config.yaml
num_hidden_layers: 11
hidden_size: 256
n_experts: 64
experts_per_token: 4
d_expert: 96
d_shared_expert: 128
hidden_act: "tanh_gelu"
moe_layers: [0, 1, 2, 3, 4, 5, 6, 7, 8, 9, 10]
router_score: "sigmoid"
normalize_top_k: true
routed_scale: 1.0
balance_loss: 0.00141
balance_bias: true
router_bias: true
init_std_router: 0.0309
lr_router: 0.000966
num_attention_heads: 4
num_key_value_heads: 4
head_dim: 64
vocab_size: 8192
norm: "rmsnorm"
norm_place: "pre"
norm_eps: 1e-05
positions: "learned"
qk_norm: false
attn_scale: 0.125
tie_word_embeddings: false
parallel_block: false
init: "normal"
init_std_qkv: 0.0154
init_std_o: 0.0154
init_std_up: 0.0154
init_std_down: 0.0154
optimizer: "soap_variant"
learning_rate: 0.00283
beta1: 0.95
beta2: 0.99
weight_decay: 0.0
lr_head: 0.00534
warmup_steps: 200
schedule: "wsd"
decay_fraction: 0.797
decay_shape: "linear"
final_lr_fraction: 0.05
batch_tokens: [32768, 65536, 98304]
max_seq_len: 512
doc_mask: true
train_tokens: 307800000
max_steps: 4886
dataset: "wikipedia_en"
Below are experts of layer 8 (counted from 0) of a mixture-of-experts language model. Rows are named router (the router's row for the expert) and show model dimensions 224-255. Each number is 500 + 40 x the weight over its row's rms, rounded and kept within 0 to 999. Numbers have three digits each.
After each expert's rows: a language model's description of what the expert responds to. This comes from a sample of Wikipedia text that the model never trained on.

# expert 22
router:453529412485462542492503466593449447496577531497487511439445526433550478470478514528465551518517
What it handles: Table rules and word fragments. Pipes and dashes in Markdown table separator rows, plus mid-word fragments after hyphens or splits, such as Se-pt-ember, act-ing, T-cell.

# expert 5
router:477417478476525520492534542607479554547498480496503494507481487425562478509603528522519565450554
What it handles: LaTeX math markup. Tokens inside LaTeX formulas such as backslashes, braces, underscores and command pieces (\pi, \infty, \overline), plus scattered mid-word fragments in tables and prose.

# expert 23
router:574483444482453521486531517478527522483530479488474469514497497436538473488510448534502494489490
What it handles: Section headings, infobox labels. Wikipedia headings, markup and infobox field names after = signs or blank lines, such as Career, History, See also, Early life, Map, Species.

# expert 48
router:472514444495490568475538489520502600512496590475523447512500468488502487491521438443527490503519
What it handles: Infobox field labels. Field labels in infoboxes and credit lists before a colon, such as Born, Location, Genus, Order, Creative directors, Directed by.

# expert 18
router:491493409545444523455545588488461479530513521492454463552484554488518487483466482540485515502532
What it handles: Compass directions, coordinates. Direction words (south of, North, east), degree and second marks and digits in coordinates, plus years and place names.

# expert 41
router:477539441469449577489618503538476475467512465516536474538499542432554476521530511552514522500503
What it handles: Coordinating conjunctions. The word and joining subjects or clauses, especially right after a pronoun (he and, she and), plus but, while, however and sentence starts like The.

# expert 37
router:476485450506483501491537522543384522505553499419496438503488546410444518498494496533493521555577
What it handles: Country names. Country names and the first pieces of them in sports, chart and results tables and lists, such as United States, France, Switzerland, R|wan|da.

# expert 60
router:503500481513467599457583588502449481464537539462519466474513482508506460537512535557495550463463
What it handles: Space-led numbers in tables. Numbers after a space, pipe or dash in tables and stats, such as scores, counts, percentages and years like 32, 28, 1950.

# expert 2
router:495485422461478605486564468482499478491473504539478515550559530460535495493512482538474514528547
What it handles: Taxonomy and number fragments. Word pieces and digits inside species infoboxes and data tables, such as Cho(rdata) after Phylum:, Cer(ambycidae), 8.25.

# expert 9
router:549518515504465482497605517502531527522487534534466477475489449464473483516538492556509555462504
What it handles: Hyphens, dashes, word starts. Hyphens and en dashes in compounds, date ranges and table rules (Forty-four, 1895–1972), plus quotes and word-initial pieces like un, dis, comp.

# expert 45
router:543432502453508550450498526512570523468549582480512517510491526414497410474525475499517492484524
What it handles: Verb endings and past verbs. Verb suffixes (ed, ing, izes) and past-tense verbs in biographies or plot text, such as had, served, became, received.

# expert 26
router:499550507466460472511553504519458510480528539479518489457518521466514499450492459509533477520557
What it handles: Media and occupation nouns. Head nouns naming works, roles or organisations in biographies and media articles, such as album, film, sitcom, director, series.

# expert 0
router:512464500499475536502506574548476477524576600489574501535483574445553494512505460595478545499470
What it handles: Units and measure nouns. Unit tokens and word endings after numbers, such as mph, km, %, acres, 000, plus word pieces inside table headings.

# expert 34
router:447524471470439535454643525513469485505459580497460505470557515476535440494545539553485526503559
What it handles: Table cell separators. Space-pipe separators between numeric cells in sports and statistics tables, plus month names after "born" and accented characters.

# expert 49
router:506524503513403527487614549561475560502488470479529568526570499481558477495475494575476528493497
What it handles: Clause-ending commas. Commas and other punctuation ending a name or clause before and, which or who, such as Seattle, Washington, and dash or quote marks.

# expert 12
router:538525505461502542497496514562503539474537565493485469495502502494543574451501526525509480476547
What it handles: Word-final pieces, events. Middle and closing pieces of common words, such as as-ho-re, Ayrs-hi-re and mista-ke, plus nouns like day, battle, war, attack.

# expert 27
router:498495526480443532497485501587506452405518448518502475515502511397577457463515511457513468495480
What it handles: Apostrophes and inner pieces. Possessive apostrophes, as in Women's and Sunak's, plus inner word pieces like st, est, ort (bequest, arresting, Archaeopteryx).

# expert 29
router:519564434515530533452525629500491506483528532556519463467515547478567459403490470526517543476460
What it handles: Clause connectors, sentence openers. Relative pronouns and conjunctions after commas (which, that, who, when, until), plus sentence-opening words like In, However, and dates following them.

# expert 47
router:512516463452468514453545483547440529495507577471490471499483545457546511483552518501519515469557
What it handles: Nouns after articles. Common nouns right after a, an, the or his, often followed by of: number, member, role, influence, village, life, education.

# expert 61
router:508474483492505530470605593491495489464575471494483490574530510496526426498511502511478541551591
What it handles: Function words in prose. Prepositions and conjunctions joining phrases in running prose, such as of, and, or, than, between, as in little or no.

# expert 46
router:479504546485469538461527495522453499449555573440498466469508549456522473508533457459523470546512
What it handles: Sports competition vocabulary. Sports and election terms in results tables and match reports, such as Cup, round, semifinals, promotion, draw, Votes.

# expert 19
router:507554473505503497455542562565491480512572540512535497485537516473541485446526478519533504541567
What it handles: Month names in dates. Month names and date parts after on, in or during, such as September 1953, February 4, and year pieces like 1888.

# expert 42
router:482465533488484561487604609495466495449517510513546526477533511459546479462550528564449535485497
What it handles: Table separators, punctuation. Pipe separators and punctuation inside numeric tables and coordinates, such as | after score columns, decimal points, colons in times, °′″.

# expert 44
router:476509453535532544494521517550460463493555533492520443520510482432502490537549490492544566576552
What it handles: Word-initial consonant clusters. First piece of a split word, usually a consonant cluster like bl, St, Sw, sl, Fl, often in names.

# expert 8
router:508516469503444508459622597593462536451563489479517555535495460484534454513466535524469559454588
What it handles: Colons and list introducers. Colons after infobox field names, plus commas, dashes, slashes and list openers like such (as), including, like.

# expert 11
router:483519483482452584473562596498422492538534510532497424531490499415562461509508468478553513475475
What it handles: Copular and auxiliary verbs. Verbs right after a subject such as was, is, were, been, plus adverbs and -ly endings after was (briefly, posthumously, also, often).

# expert 53
router:473487454446489550511515485523496502559519585540468432556518593488592483427463539522517543500544
What it handles: Nationality and institution adjectives. Nationality, political and institutional adjectives and their endings in organization or government names: American, National, United States, Jewish, Constitutional, Republican.

# expert 13
router:539463531479417571465534532569425509498513485480516466515522513476548460502503601583452542519501
What it handles: Foreign name starts. First pieces of foreign personal names and country codes in sports rosters and lists, such as Đalović, Müge, ITA, JPN, Alex.

# expert 32
router:449501489546421517517551582521504542513569487541479442506563530537452479469534472530538556454493
What it handles: Table and list delimiters. Pipe separators and line-initial hyphens that start table cells or list items, plus the numbers right after them.

# expert 63
router:490491549475441537472574518473496523509532475532522512502468560469497447430566471485504542497481
What it handles: Periods. Periods ending sentences and inside abbreviations or decimals, such as D.C., U.S., 18.2, plus word starts like ass, exp, sur.

# expert 30
router:483543491460480556445526521562519452473555480554507421531542471486533440472532533505458524470552
What it handles: Section heading markup. Equals signs of wiki section headings like ==Cast== and ===2026===, line breaks between list items, and words like Total, However.

# expert 38
router:519562517457385596477547563505441516531518558489495428487545465472463463487503494545474536459520
What it handles: Articles, prepositions, quantifiers. Function words after verbs or commas that introduce a noun phrase, such as a, as, at, with, three, several.

# expert 6
router:451462468531492495500571554509524540523522586496491492473533556454530470494544548526524490487566
What it handles: Non-Latin scripts, symbols. Chinese, Korean, Thai and Arabic byte pieces in name glosses, plus slashes, underscores, backslashes and some mid-sentence English word pieces.

# expert 24
router:546504454516426548510508457517469474539516530485453519521542492440504510503516469518544530505494
What it handles: English personal names. Given names and surname pieces of people in prose and tables, such as John, Arthur, Joseph, Lar-ry, -son, -ton.

# expert 59
router:500472504495476561471551496515411521506539529534467463491452501427507428485484509569494585466487
What it handles: Verbs after to/modals. Verbs and verb starts following to or modals, plus modals themselves: would, could, may, not, relegate, support, read.

# expert 56
router:468448449437475551404513520533448520428473538472503479589481472459536454508480536517557506460557
What it handles: Word-start capital fragments. Single capitals and word-start pieces after (, quotes or line breaks, such as sp in sporting, bo in borough, V, G.

# expert 51
router:491487461465526597474592532527465510541469524490481470533504564467558427492486518498495537467501
What it handles: Articles and copulas. Function words in ordinary sentences: the, is, and, was, are, has, often as is in opening definitions like Táp is.

# expert 1
router:524536446452445509467545549462445497501509490532483442468571488508538440547516527505477550542485
What it handles: Table numbers, subword fragments. Pipe separators and digits in numeric tables, especially decimals like 32.2, plus mid-word pieces such as se|que|l, e.g., an.